config.yaml
d_shared_expert: 128
norm_eps: 1e-05
beta1: 0.9
train_tokens: 437000000
max_steps: 6669
Below are experts of layer 5 (counted from 0) of a mixture-of-experts language model. Rows are named router (the router's row for the expert), gate (a neuron's input weights, with its number), up (a neuron's input weights, with its number), down (a neuron's output weights, with its number) and show model dimensions 0-191. Each number is 500 + 40 x the weight over its row's rms, rounded and kept within 0 to 999. Numbers have three digits each.
After each expert's rows: a language model's description of what the expert responds to; "mostly gets" lists some tokens that are sent to it at least half of the time. This comes from a sample of Wikipedia text that the model never trained on.

# expert 22
router:593537524462457441493493519431536516503434492548497540529530506496477469461503483435475490542549533478486453454494542540509536537548455562503492498524505470510482512529533457530542536572409513531593531452510562590504493469504534527528516472505460551475498490438472535582468500502572559442461493526434464418415548493445533568525523474444508537521557489465458593460549461536514523514514463505562555594505508502499518474543526532488555471547532552543539514486397540478541498476489415568517501500497492436485482555523512482455510549556523486521426507507464515443481513477482534511
gate0:490503499525487550463479509493459470468498468505455477388485469490494523530514508493536516447598475461548495507496465537544502488471467450429589507470521492499456459440505456464521549468490519483466488565401490516470466519487459499595523477520470442483564516568449478505512461595485520491511468498479516509427541496527514508542483536503516507479418573571482480503549506509519461482490524431507524457487556519460468509433507532423582475456530510483467479477555540534519492486529538439433560491478495490506433468455438388455557438560418438495523494551514570478500434548524481445
up0:527526514431544473489480561488473447498484489462530501491499530500510489520500496434434499545495479457491506565460473519528500554424457549503513542514467493420591506545466450540450550499446545514469492476457480472426431508503516503498477525528489562507455500549455505515455524518475466468561501518448546516471522519548484509551489516564476486599493574569527506503502459542458497404514546500460538551509471468495531506577512558459550466486513498454437449411546531560556497493531540563445480470527549459477479513471580466422485438465468511542460516423476541615441508460541508564
down0:526489502417495420464535542477451552544540511534488491489472569441433526507499518480514408446434573511586520534468514486463497474495473505520528531404519575424502550512497414483463474519468463495486473528522504521525606494475539429472544555542454468556416530523383522511528520564543450562595498483501549481487509532504558541478491551522486482500520478490496479501550488463465511459460507516605486513473514465553506414548518463520555560555476474480571542541429534507539509538483483497432466486496546504557518478463511462505505522471462469495514507451530499484519481494441485525
gate1:525472388470485543497495476468484478459572490529464460514549459492468549501499491474414471492521428438464495518454500487530518558525489553564432559517541514461414469485497508500501545542524462446563521494485495532456535524437426488473569496477528590528479545559502518482502521464493464480452468463571452570460492544457508531510438444406481524515523499507532469460546488536467565545534584539514526473561445496486458486423453506514514558543518486508509499567532477575468504540518479548525441459493488450533439532493576497561478526461548505469467517461512410505496469493461426434
up1:440534519488492502468573548525520464473477495466507481489465539436528465574486526533528477448591520483548546502464486447496437547452500441498531484504494524450506492526433500488454505464422452433449481437486518494470411488498476409455553522423534531450486546555539501554489483439517524475522464522464482488498515485480512484498548481472505476383514556477514502515496529478495473563465500429498466529525502488497550511509490506496564457449554544480528485446519497460482525451568491432561465501567500574575546453456512428458440505505443482496503430439508542388544450526466498582
down1:531570484511478463491454479507512479460415525553453537505474520563518508515521518568427497488425498439478366515473517523485511514520504553433529525519514477500521516519472408515532509503512533535525469501487484505428460510515498467462515507502556490441521496484508555553584479488543467513499515493526443417506527474485543477599519501411521554509521526477524453520439532441441382496503503453501457442486492524426469399466502468537484519506488479510512535499501502482525477389548570540469521464544460499562443480513483527566483532468471450449584574530464501513509522482492459418
Description: Opening pieces of words, mostly a lone b or B, such as b-asswood, b-uses, B-ugs, br, bas, prov, often in music articles.
mostly gets: " b", " prov", " the b", " bas", " Reg", "-b"

# expert 18
router:513536491491491447486514472490510522497522471459479506530534512573491599469500434493555602502569452461528470446503517570528500512487540510461551544464464511525507423486504581513509453495443503486445515528473534446522491525528565527596486488520436511462449464556494580389481520481488492470493467471540490450497434451515475508450448516584473520478555448448462434480501507472475506471530513537535555504482530450495526408425580488514546463519496556472488445474532457524476523479468429504477493575547502475503466529456473491619502551533495496465501420456494478507508556440459531463
gate0:449557471485491548438490520517517489526575494421519483522467500499522526489526510480505447517496534423448500488538496518467621499548408469545534492469495513532577476398435510528466463495460503536462464543479521472523401499478458440535515436489525510471530456545527518509427541481518513512542518536502447520441624502508575491477517483523509490617466513581441506538525472460517452434505576496567458531483521564500472513532458588412497472469572500486529517431491523541477531516459492521464450496503460503561492529474559458520513437482492481504476468507473505472477455485464532539
up0:450557470502518550470538546438530558501487460486478484498515481502513526512447489564518495500519444576471506569537534472477436448392523486433457513521550521475450464521574499471490533462454470490517456465494473453492542463496454510486514516469539467521504560549519522482452532545538571462517495499545395478570482493495448456485526392512434463504526526445519469508497583457478458540475517495477483451489525445486441457508493558525565471570464460478440497505535389514429443562505458552531500472554517524521458526544531462525444483593494480487379513492483494479519512548495538509
down0:523557471500427543477379517446479462513474597517474492533565485529555485441492439478524459460468451577501538538452459548500482435437565432515477517531464495454461498484502464515455491544538558407526451510450497507475529509472519492532520485438487494499407508501474479476546448523515508516464500525478436509560546454510454461469533522458481501504504441465460594451449487534513466520566492531400520475529499479521508549487528519445478503495578494500476497565497488601508514417516471482485482459500487435497511557500403554592557496469485501546533463522499483544485560516502530464
gate1:485471540614497507480528473519492517442449465479469503547479505555493479506461485533466520556475508520545525486485445424488577466444456559520547457483510443508474413497473521485478509459484434442458542488505548550541482587557505455505510507570553605551476495441408553521457558450477436547494547519541573510425485500509475527453528494484527471539465530569539465588540463474516515471498482481572498495566536530477448513482453550457507480492496467457505487426473575531601512519481491547508483454449447503496490532486474512488484498457503487484585515534485490548509478411497444481
up1:471453515532508472473504478397567546514463463509493539522522494524403484514491514477488508487471461454517507487522487482480496479465547526506486532539539448551460480578546510538453505551443469456506523504528503574496538530617486500463483508538544548391505455477500468452530561594531496535508469567518488513484472447516456468435528452482559463533391525468459480464461515438520563539451408464549548469547533457564441498515544505568534507466502506521544481479486489529554395453488504478577484494465452497437521504581491518521564571453504512497525483432472513533547490492483496495
down1:446497515492456416529558474439508462462442492548554531550492521590480502448527543429476447512508493487525506532539513446528443513454530537532490518493520552488456526464516526495550498572446450483518577543516477550499489455506497467579448525459429489519524489467523556532412491518467487506494506485538465497380514569519407515488451566462529535534461461463557515441483469480528483587516497436492489539495424543534488557497592541470538530606442549463529493541447470485490562455547475484542484518490509558545471551530489474500457486500493530574480419463481496515526495515501494470
Description: Number chunks in money sums and counts after a comma or $, such as £24,500 and 15,961, plus million, BC, model codes.
mostly gets: " million", " MP", " pm", "500", "BC", "illion"

# expert 5
router:568549534526477565550529580514537519560454541549434519519548527500571561479588467428527531506481522473535436460496506463490501498472473535435440496472545518477493501477495557566510495486476561480477525464521503492544495425523524530498487485457509478560521482452598523491475526539458469529504568470453546510487435446508507498451459479542491475435485467507544622461454539497487499419527552561496425528548519488524550454486519438566438474524564452469438541478567455535502496514415509475498521527455470556469524514444496583521528517520511426470507452521487497537506587487498493497
gate0:531435524489482492485555398524477503431507512483493553499544548517547519466514469506422506505500474474489486522527523456500518560500534521521534495457562460532454413440508449436480514545435461555510423555559509492579493499472511527560523454498575504537486465557510527498489498530562540546522502551477436514521539422491501528560563461505552562490428500443494434468491501473544531478441604433476506538474486473552497509493525502514547557467518539485491448383491517508509547498515538459454519453582538518550487410439451482454483440500433532537514517495568459503464492528503500459
up0:511508499578581396522491510514558557503446430524506503532483526475487487461465554480554536549494499528538484527566522479467453564549554507494487516526519467500496492403476481535468486548505548509538421433520496564497493501460469536475498476529460486531499544533484528461552501469464483413435525484544471445533531512531420453417512506468478546449455536455509473498505566580483514503548471517431409491474548537444508482544492470489513497512482441512555568533474488534493432526445493569572512475564430475439469489539529459448462546544543437478448513458558505529478516441484574485
down0:431484477498603450518551517483522521470458432493435544448481478488463505572564475573483511458468428436516512552474505535477517434467563487505471542496503555529499504486531564507501540532394515494557442516462526559495465552486470562503549538521474505488479458476525440507538507512410507465529461490560448549479535477564460480522508452495473496541550464456475480426484543462495565557474485538442534483547495492548515554540550426501518488485503510600542500569575499507496495499513544485566494508527410529522480559460572531432528456445539518553483530483505465468547504536470446461
gate1:536460502414454551431581465559459518506567555498484503501524503417577502475464550508472475456575526454505469525456545538505562549490528606507494514544513473521499483471565488524481485553482524523452527461558474494555502439628534470498514480476544506544508459516513491531471502496542519486510515526470499525451502473411523568499521503483549549482463441562467498469478418460515464497551598491483489518457494553496461508460534518515520529481458563443508526454499472493564560481532520497444526449437490463523516495479487516497603492462472585506510495511425472481539581538515476409
up1:484516481448479531472541441578503492514513529482496518464547427501518521514560520494474477498525496448519547440504475531496546474548420546451565594481485471559501433542448590536488512502485504528506541473577540402545498501550531525558505508560535558486519523511455543514518479569514485502519567520496504529498485464482568516482547488516610557479526506491533460528508433440464505456562539495463531577476498454537482530455456521493533527516519538478430436440494497547517531481550517415467483473493472547564533468455413528543550462445450538469524469569564467509481499491478411449
down1:472520457524481497444514460567438507548536557542494521526567511552571560446481511471474500486455530554512525461531469514486493490459524438482504516497495513489548425506484500554523478462514518526449545474511510507574510436598501506490500599509522546503543466513464493558477420550471429449534515502459582519455457405507490494531505510431501525493521557578523478506473438455519478454493563519526482527559485451519510501469418513476536521488508489470470533450607485436444547508519453516472574467502441529532519455532426519571521461489484476427522469397489536563513423502503480541
Description: Capital letters inside country, position and catalogue codes in sports and data tables, such as MEX, ENG, | MF, JPL.
mostly gets: " | MF", "IN", " | DF", " | ENG", "BR", " | FW"

# expert 23
router:542570451461472505552546507482548392490538587520492489593521484487544542513559459551498574479548531508493460452481455495462494523455538498378458530488508522568455554460443445530526513539525536520527430470463540515478506483514472494472539504494486526495496436528524524421515440546488491511418505460532503455437472420475469481549511483534523486481441482437545513459459541569573456537509532557535449439531482435506510555489487459500473562480487517495480494514545427527521491525397460522480491506509520538500508557500485498493525529482511542549451521487520425563460410477493428471
gate1:536472518501547520509479533528499521459508453563477520497457397502493506513533492539479495512501504540418515499441501509483490506459521479512558552492443517479469513477445437530439514579394461524554483485508435391457468470450490528507491472459585510489499454393517462525437525545485526441505442490451474492428533525475508521603557445489458506555485453473510541456520477506508573505549506589520482461559493537467573399499535552469516545438470504495419515499522428539506405542505464506485458542486451567458495528503493545518532472487533477561473475548531499495527495475478522511
up1:457531526522532499446510486466431487506508447476499493476530454529525481488487478514483514524531513547509534589415540512546558560490515450481556483537492517496495512415477486383438469532453526528490454458479440432464563555491452452460513432547431494511551515526565454470553531550494494513518463467452507512482534483617474501543510487506495436519470524522419485469548546498479592504536528471393483478475498482509525510414488522382527497522494427495530531463513555515504486542523442519523474581539465519566473528551480473521552522511549497515502467580525543470556484466463456493
down1:535510480452519469446594491458484524549514466487466445570491457487499474555537457448451560511574556452458452443536487541544514446447556493482530464496469529539502472499520470586559487466473494474531553554459512523497395471475529530478598422496526532531487500460476523510520490468515456470441485532441507492495447362551522513544516480511513434498462493490552507490525481498476545498527478473541550521494421520407477504484507438497523455492462523464502510517583439451496531459512509469496492490441495467533474512472455498570522484574507544530605540576449519464480530568474527466
gate2:546516448496460453516486529509576507493568489515457455489444442486479478474543555489477524463505594510526510499447480410546482504499468493544515490490557539452526470503456557511526394486440433489543542521499433485500553509519452513409449511480459560520425431511564501523560525549518491450504562560589450509436510470453457549481546467468544516429546441559491482491482548471469460504448439461572498472480478549530506500551489453450521524546508497557496466555506525505465473476513533484496417455396459567506477531514553517490466462543499509464492578511566514510458490517508523525
up2:503489535533519558524488455521569461460532487449478451475473548474464469486519460452523472500480454492511498462499496457566496463498480467482536498529534535445461474500460484524436448530537476518480530559491553534546476547496457544545503549544532552373506487457518482523491442547520508550527541554603545555529507485485495526424481535525485474467554585479479511427507535507543479527485509576478511499496507509466422473477517452443487566483559551402456523516502575492435521503487458451463485537500535494504587479463550549514490525459541543569530504438444577481510450513387432553
down2:457468510542531449531524428525466452520498456525569524486502548463481479534492503510533549497548465471544567485557528502516491520550464490445490478447568503536590552442448467447465452486492489479503523469476533464493511503570420527540554544560463539563445462557473480522497495480528519549460503474461469498438551510470552496507533427510472469564501424494537482525481481474430547476550448567542436523512529423548480529557577517441581509583483537518507465510537478556539463493547445543517492491514417472474470523508586472528533492571446512533479423511450531475495486436456471552
Description: Double line breaks before headings or new sections, plus relative connectors like ", which", "that the", and LaTeX braces.
mostly gets: ", which", " that the", " which", " °", " that he", "\n\n"

# expert 6
router:540571564459443556470513465511484527539459478473511485432485491572464484529403540519549471508457535515521560480547482515497534525469569523479538448509438461559543510493405432527542447488502473547545573512486534507468556493529463528527493503560461459535524526435478545434470503533533533589451486486560549523456512565429477476471552466429548497500520528520483582483528435467554536544461483456473506511460487482504481480498512557560501513496450483549509577447462502489566467446529475547546451466507501492475564453525471425473542472532481553520459553465534564444511497451540441483
gate0:500477430531480473527498495551447557402479470548521501505558456537531504506487534513484466446481549464498475453486464584498477525554460452434510572555491461514442484485511512460551475506488464503517571506476582544518544483517535528544529520439487486445468524485454525453533466505481563507444500457472472522519551507505451477476520495488559457489498567485492453560515456608461592538525455463419643464552460478521439525534519536587491539555454461455516521526572511449524531496498479533506474496471557537533515590483491460471447530504518524473461543507500547494499511457430438467
up0:500530379496585474498482424495588512492490504492498472470492549556558522494486485517488522555469506494561622489528500489457484482526540550510577527472498523517508493467546526431552528479489508603520432542491552523500485457540480465460566503477476475452509500415455498471519552541484520468541487500525527536485492466538539566547518478519483528527520525497528411510408533410528529547540465493474510505462480448431552508507497481569498493537555532551488471516544489544523413501467532526475452515582528467494508472507493509550429624484485510518562510513522480519446488568527577522
down0:438489529477477509539521463521542451491540527481475532523519522485529500445472504446528478519457504459560477530448478549501541486442437476536451492535507429492549508512476477485491431487488500510491498455496562444501468445533434508497606474524528604446551471518484579514504426494474552557480501476513560609454515534547542473485482483383452501469467586527471533495476534474435510500592492484503462478546536498540472557493375557521497490528494499546481449587459422541487457521505473590509492479475442497511507523466456486531500515497503518524562522468504541563479518459526525416
gate1:492465458447422492550534524472515439554502457437416512564540480516469456510485547500527485525475431539479550483509466506507510444412520476412542507408486509552464473521477489458562506490463517479565585494494476456510449470404452534466568442527482471489525527513483481475519516518513503488491471494517508533471564419474515563515531526516521550555471479423487530504525452611539487517468512565516555509502478456526400532559548599478500481514435507472464566439488508435476459469495492505518449516450531538429458583471431464480512479490558465505518505509497486444487466512543489486
up1:505500525450475448497525476479548455420515484458473460467510568487472494503478429497534494533546573488454514458401530477537457522493524466498540511435438535513468513512487460510521518445459557521435470435555567519548510553458509456562504466536432538492476488477498528574499463517529443471491460490543488500517465511517551562587521566486458537541534450502558445605600540495485477470444519508471433464563515471442485445437505488484537517451551511454501515475477571496489433495432546521517516485493504523481478440520469535487375426507538534437479490452506458495534504474443533492
down1:500513519535452482527461558463485476557505491512562511446432469548520520494463462567581438532437461497502454450411451503492527521486560529547483464478543471463564514522528536436482535455552540488527565471485490559510514464500585519579417470556494508517553493515505469550486424492553545476483527584548538578542556512538461483494606497468503410522557470496528555472453458515522501538487427546482567490512521496486503477496506540463547509539417541435501519524480470529515467503499447528546510512508510463542509522515579509530428475527454504546511491614487461479455503518481468544
Description: Mid-word stems before a suffix, such as sign-if-icance, oper, form, gradu, associ, and byte pieces inside Chinese or Japanese characters.
mostly gets: " oper", " adv", " loc", " form", " associ", " offic"

# expert 10
router:495524437522519478477444476467477434456417506436464486558467514496526504460512452530493586506453472567508545507536444484528456482467511540506484538501373569602486527467490538519464515449512486490485494517443432504525433464470525488488450536460450474513467448546520493481494562524471537514527492466473541484555431594460464448496462549525483549515585464434503491496481488545476431533520532504488533418456472477518531489526493452566556517588451516493501507514516431501490475541445522482467488520536556500510483472461416514517413507496482596447501516459512477508542532515413427525
gate0:495445487483470489517448452476587492535471467535510490529454548561491468500469474445568498520493550556477524435521529427560471516469446538436474408574533548469515452526532551512574491427504546443476515506512506481530512536515601481558458450515513533432517533489468522521444459507551468580435521527498522439550512413457485476566445516528497552462518534514491487465522535525424482504504553499502505497486518525623552516473513512488424621513535506509501507512505564458551471516445482528492454507527418496470471497591491507531484519503576483545502511477495479522497462462469537451
up0:511587445555501451512508514426533470507515448456447534510473444518517438517512507502459510485428457584525417520441537514439499518467436432513430498458471529485546511466553503494485546486544432520577481466504518516457458501559417461422524488476458519515540446532553485490461481528500499532550511428548517501495513519485510530497439498538567510541490497473577531496491559411489524544467475503489582478538437497476505469508546460407494465550571539559470549509505409550502483475453483505422483469464471489496452550497539475519480502458537521559475505559553582460548498495519503567
down0:529471453446533474516520445414573457558470465534526521489534489453467524439521457483483486492460482591486439512588416493474525436467538522459551459478449559457505470448528538524473467517432548524514428513532476516504488520474510533484477458450458477508470530489447455514481452459528444558540507563460504543558515542546541507503523479466472472573508464547508496470465504473508438501520478542472533492507385468583566470440468481515492493557531589514500523454415460520506509417458446471498444523492590520536475489521491498490489433407458549484458519489470482484562510472439537509
gate1:508503562450500492489508492501472457473477577423522569571541526587474513444490519412530475528440556457572486466521487456499541475447526456460604468442528557558498514461491473479537454457535555477473498558494561565556440484442549491487496449460518508503548543538485584483504521467452441492490526526472510559517598509473436505472501439556507536460518529500532525525468517473566480573481428510477592519471500467463525485526430482553473498542500507505529468461442525467458456494471524485520493453462514495442529553490491510500531436451486556539440523535559512517464461473465592502
up1:494450447517462566496574521508536481437530467557498474518625512516499570490434491489502496501488480558556455516447549475553570396493543538510480507450517556483564519542421530506503484427470479534509515508548511524530507421499484577508559547460456580519524509412532537513491533475537494425549490471492541504469472502517491450541510486526503489456527505548498495561425501466449457513503488447523501402527402453474458479503445505500551533455393480495519531550510488488515514497515452556548483451439522504394492563469470535470478569523473523466559504502506506509496497538516501472
down1:517545434443431462529530528524479486536527522524542606539529530567550553517504508472502537508410489493466476431439495513483518473528573494512516518476498507464588533518512489484557519503490545486438575428517596481516535488538551459463528542467521512547507451536579476515584476540490434518480517517468484550502458539533478443536427406506538458497492503469473513519438553459463491544468535492423517530518594500439531555545478505487546555455567503504504466465441394521524484514489510437482540521499487482486480502460493435573469560496478549464530480480518547479492514446505494577
Description: Nationality and descriptive adjectives and their endings, such as American, British, Czech, Mex-ican, Bas-que, plus young, new, former.
mostly gets: " American", " British", " French", " European", " Chinese", " German"

# expert 1
router:546472534581539466551534566442572550464507457496507545539485521412515475534500476498538494437506473457553512528548513505473475475571469532574463495498588563466534515497525480466498537564446447483501484500460508600528406500516532523469435551493484552514512545476525483477479471461542469508472504476454461564452525546464468573460483481549428513434476560479454513427473493480449447543508497545494515495570421521454456516531480440563496483524501560532471511532588442556516561539504500491471497522565515475545509497529556474531458557439472469492450571532468521550453460482505473463
gate0:524492529438551494495478407442484423483510514484569512494542549510504491439462523487468453477473463474471568505500517478484502545558497436498490501440544494543521491492488482478472457493495486502550517501503508449414477407477471393510536470461433485427554522521492555461463497450544523523489482482483461431522507531471502462518490467508455478569504401460555530491512538487615527552489506519513481557484516464510496555457576515497500482515515538594447506517493553447477501509540447560467495482424442466497462524566494443449517512551623557494427473481490591451540497511508497455
up0:499536523522457535503505511435473452569521520500531454542467522463502496502511496530508463493575504486535557486457514518488583471517463507494482484498498509450534503590456495488429453444463524537470531500451500458495531509572543550497473495484533428495488544645525500484531526470501448451498482563467482507530509410586581470486579459532517499470440519538490493464503500431504540504501514545520483528534475583530550514499499460494483470523564480456486467533506512535507538505491549524493540364478461521560501518584496472550565489416528486593502416490414570537565462514510517503
down0:512519577491525474512498617476481450522505465513510497466448486556522472464527503531475507506550474485522515537482555465553476477483463478492565547464507532456517552482520514583436546536548562406520423557497422506520448510452398462491493517523436497478492480379494493598546537449456550507490464503524523494526527528556509447570465497524573523454490508456559516485543469460536450451472537462507560484459504471555477460550433473502523452481500464538471557480471522420459496508506543507547491466529548535528497525437513497556510412480502529518442447543517499568463439493515472544
gate1:556507433524477487491454450499503530647504546486540517500491545521480467534503527473470497473487571413560495418440507461494508467567405478553495564477470495465462435545475561539525564568482461480570582548529470469511501554480472526498505457520497541506429469587457521481510485528527478490445513502526456472454547493470562547491481573489428433498566564544513526513477469507484493504442470521581440525515511474491472558487470499546490511497606503561484479571482517415501562519495530504426465519516565463553544492496533477499505493457502490536520522481505440521506532469484479527
up1:513503515508503513522528498457455574533542484542457483524558520496519518500518382526501570531523541504499521479477526528445497486533488502498617531422465526480517478531502483515528532509540456565532467392500476485514559449540536542509497485475506500494502470506509534441521504537522509552446480532519436413534463517555462517492530447537504423475526407355523464497471520445485540485573548472485490521555476463420538483519530516471542573473486508433465507435528502606532481478482470489481491449435499485534501411554493455548520439467517524491592514485528454541508429480507506490
down1:548457520500466511502543538415481573568530554539488471503535531474529531458527496521596529515464501513522445499506549507535521546464463575447503583416460496513478456560546540543510476499503541435488468541514468512499531526446558495533493507401447543510451438448514479550552479555446555477532545505508560532532432451453545465495580427526451473518485564542479524460528535502486543479491444476398517514483538488482503435561486479498464533504505485451557531487465498483407425596483502448486485534467504523518484435523468428573529509478555487430488463494468482488514525524496515514
Description: First token of a heading, infobox field or table header line right after a line break, such as ==B(iography), | Year, Early life.
mostly gets: " It was", "andidate | Votes |", "==B", "==D", "==T", "==M"

# expert 26
router:516552503494487537478441507458518441463533463564478463545456549486449455474492537445523548537499485529473440510534597526567455467517471576486427455496468517511568483526490471520484542512501496534516475530502526554501562523492471473578460472548458544556530494454466544464473482440522564504554535536506431528497513518437525510494557455509498434445576502474444563461496489548490513441488489472542406509472487485451530527521447525515401446510538544419504538477403504536561515463479549443462465534516470504475462504510510542554592536545507484421441510526485537486572516529456469444
gate0:496554523502514416497517487530562539492451597471472477559504497466509422472465511616507501501445543463470501462502474465477462499458542572533549520512467523435556541516427521510555470427470559536512517509528479504566418467521514477447459466492492481539465616500445517423592538542514516477483480503522449418554481509554506528530497445428478484558517543487493447462423446519551450583530457477465491492525510450520540506457538493507534474464490460538508496513431464573529473485533485539571477482528463428475459475465482477478501467538510487422521466484541524565489514529507532517
up0:531521523541570562485473534491509576501409582501476534484464405567498470532433543526493439499544472473531514568494601470500539504454567491443558510498508513447577504472440517487536481471473449578446493548514502533462530474522413513528474526537528466484492513528581516470563517475465503447490522550506573606550530505565415518532530486533530528466484500563460516565536485517488497456497552500485507483441504459538512500495554492548513443571495493478483499512477492504452454569466569475568474512556492534539543404492521456514457557537451496509517474516558477472543503504504528461
down0:468469483446544441530409571506464486536605529466397490576475492491534490451439434472449512510529539534506433497538528505500464495524510494464489503505534520487526483540472551437504477474506502559505488494518495491593495488534572602423514518509500418537477485533481506485475506517437493543540494490473573555474491499438513530463486532573450468498515505468494504441532496541471524481518487591494496510532495454515469483497524488578466486450493440545498495481449447526541467589425564424514416489465480484542538517481407470529458542549495488492535596439477510515589495471499511476
gate1:486500465557502525455491441489577479510479469539518593433589521432444542549486508549502413467545430450510496527456522435510515553485535527457516484505486551542479576591561481428418393489496433536483475517465508468567510493486474500513497461495474549493489503537490486439524504571539477473511442497582506578417515382547516515490419544539528508519498479528505455520526488537519486498409446511488467534480519550504450510550478543498519475462491450499460507486520471538465539493584531460530518538525469538467471525496461469432509493499454497481496458548507522451570450522510502495
up1:482464524470460513541437498544484486560463515514523499453527492516513512533525509500485575485507533484499494436445481557580492477439404408499413499568534463492520542459456512481480496464536550491480488508555485539542452435483433472504464482532448492514609486478494530470471503555514450416502460526483509449477491580535486444421530502531529432527542533546456480390596550518480585484468488564432491512507528534462457520544537574499486452533492492524517446521450547533470467534490403530450473509462504454502483493486473480503536453452561493519488463453583505471537525508487466475
down1:522500514493494454543502482462448485453516442540485493516448521527431545473471504473529522519366544432514491493533429468516512478542516484479490443505504479506494419448455591556474494519534463520501462520529473502504515445505541461442490516610563507491517437560558549546480540423429510473518521534486530533459513484429533523531498460511490524491448505463524525482566495503435507503485546464468416499486570617497415601429457507537519490586471448440528488499471512434495495503444498548567504463462515538560514533498515468486460519553500465493492516438473581479478495505485488459
Description: Opening letters of words split into pieces, mostly T or t, sp, cl, such as sp-read, t-akoyaki, Cl-are, often in species entries.
mostly gets: " T", " t", " sp", " Sp", " Cl", ", M"

# expert 16
router:532506450495509503578512538457524457531487519452521489474554448517528479520506483602511531537525548538498579426478415543496504522458569481420494534539506562543501509512510476530480536481555502501476459496569561546512490499499552474480498525491494540531569525535477458517572568514499461471558474474568496510520551468563522484513529507538493527574480501426531536556525459432519556477522507562465568419532471438528478624476490430511614534457459473493470525528576505569470517568510518481582520517559507549555476465443442477497499422536494500486477456506519502493480499465505516484
gate0:566515542428566455534478511437391468517493446430532553504524359505497468499493575589491495488490513500564495464508435488533562509539509521544574497463533494521516548517479489531503565477466497488524507501529527523474518562489457489499496463500521569557512522519476453418486522498535513499494498456474456517525584505534507451504527365468462499409494499487547453461487498500488516486505545524518499500517463519482466518522529545429497369489486546463455465417514478478516473563518548515496396421515499472514553487548520471537471466535498465489499498514552442440497518517521535453
up0:589537497471576563542474467551424447505493584513460530460510569480527529522520534511476578419507484481550487524502493472502484477463459516498460560505482518505583507510483394551537601442509490500464492459510519493410491530487510555480490484584532541539501455463486457469551491491509598533498413467491519493545496494484613525419531546531571498511522508486524488542504578473506517485438527518445487510522535516474507479464504514500492522541473539484469478542523499504493434529545507460505471445453434493492472503406507524519455514589555511519506482450475496423533512555403484512
down0:531515451470468482469466529485491512484505533488493478452425578484473480445462463485482518487505499476537470441604583484495457512474500500507475543457493473533481458515512543516550482507507474485550540500503502441492642487548516520509469521441464463493478494527479513558531473499466536476513490568489485406546515450520558546513524553441487515442498530562507477517505516469496468489487504518505503490566594473452561402509494532434441598559458465491450600497486535512552522427531513482525596534517526471476500466413521509532537454497519504575434527500480558529572507588458444489
gate1:518503597512526549470472503574552471521525501455580491572506492483447553460496565484553433509443494571443495531510538387504471478480469530492468458460535538429416486469434473493514485487463522482520485494467496530501487552562515483454484504515576485474509469531546507494424534510555502542540487467480516534532480508506433417458526488518415581513485505546396472464499570505495496460507553503470515522461460510513456458407517534551559522501517511548425478508532441460450457502504482499486422492523447537480522470547586491452520481526535456547461488447458453468511503543422460493
up1:560479543531468491545497552460546539580563547522528427477542482491467478540493400411472487462492511469424438462489489517552483532549532496510406551549492462512499466521489504516490512479513501458527495580496463510531411452522549529520475503449512496493457542532524595448454530561494524490554508514502504556519460495524510529414483529544506413572462479505436503498516555495456507573492533510491477489476550504406494493480456499496516554481465541493499443491511483464506492542469523475527513424453377585565513466508492426477579487512449456484544545518527482467474424483543502487
down1:533452498509480511492514441552527411494503464496435467557486565481554523556450476500504503479486453527436425493484534497484527503467475508449481546495501520497459588548558433487490476450498465553537501532547503478491487544533492584497412532468532510543510497514450542533558511511489494547550583468536447525466533562427500513455508532505505482511514491473486435587441559525545551500547483468469520425513534474519493426475513476574520485571481551456528449517351478516551508497538499480551555512427499553574468478470502527432493488477504545471514511474563539534502430454576503490
Description: Periods, closing quotes and ")." ending sentences before paragraph breaks or The/He/In, plus connectors like "of", "number of".
mostly gets: "\".", "ia.", " that the", "ies.", "ation of", ", where"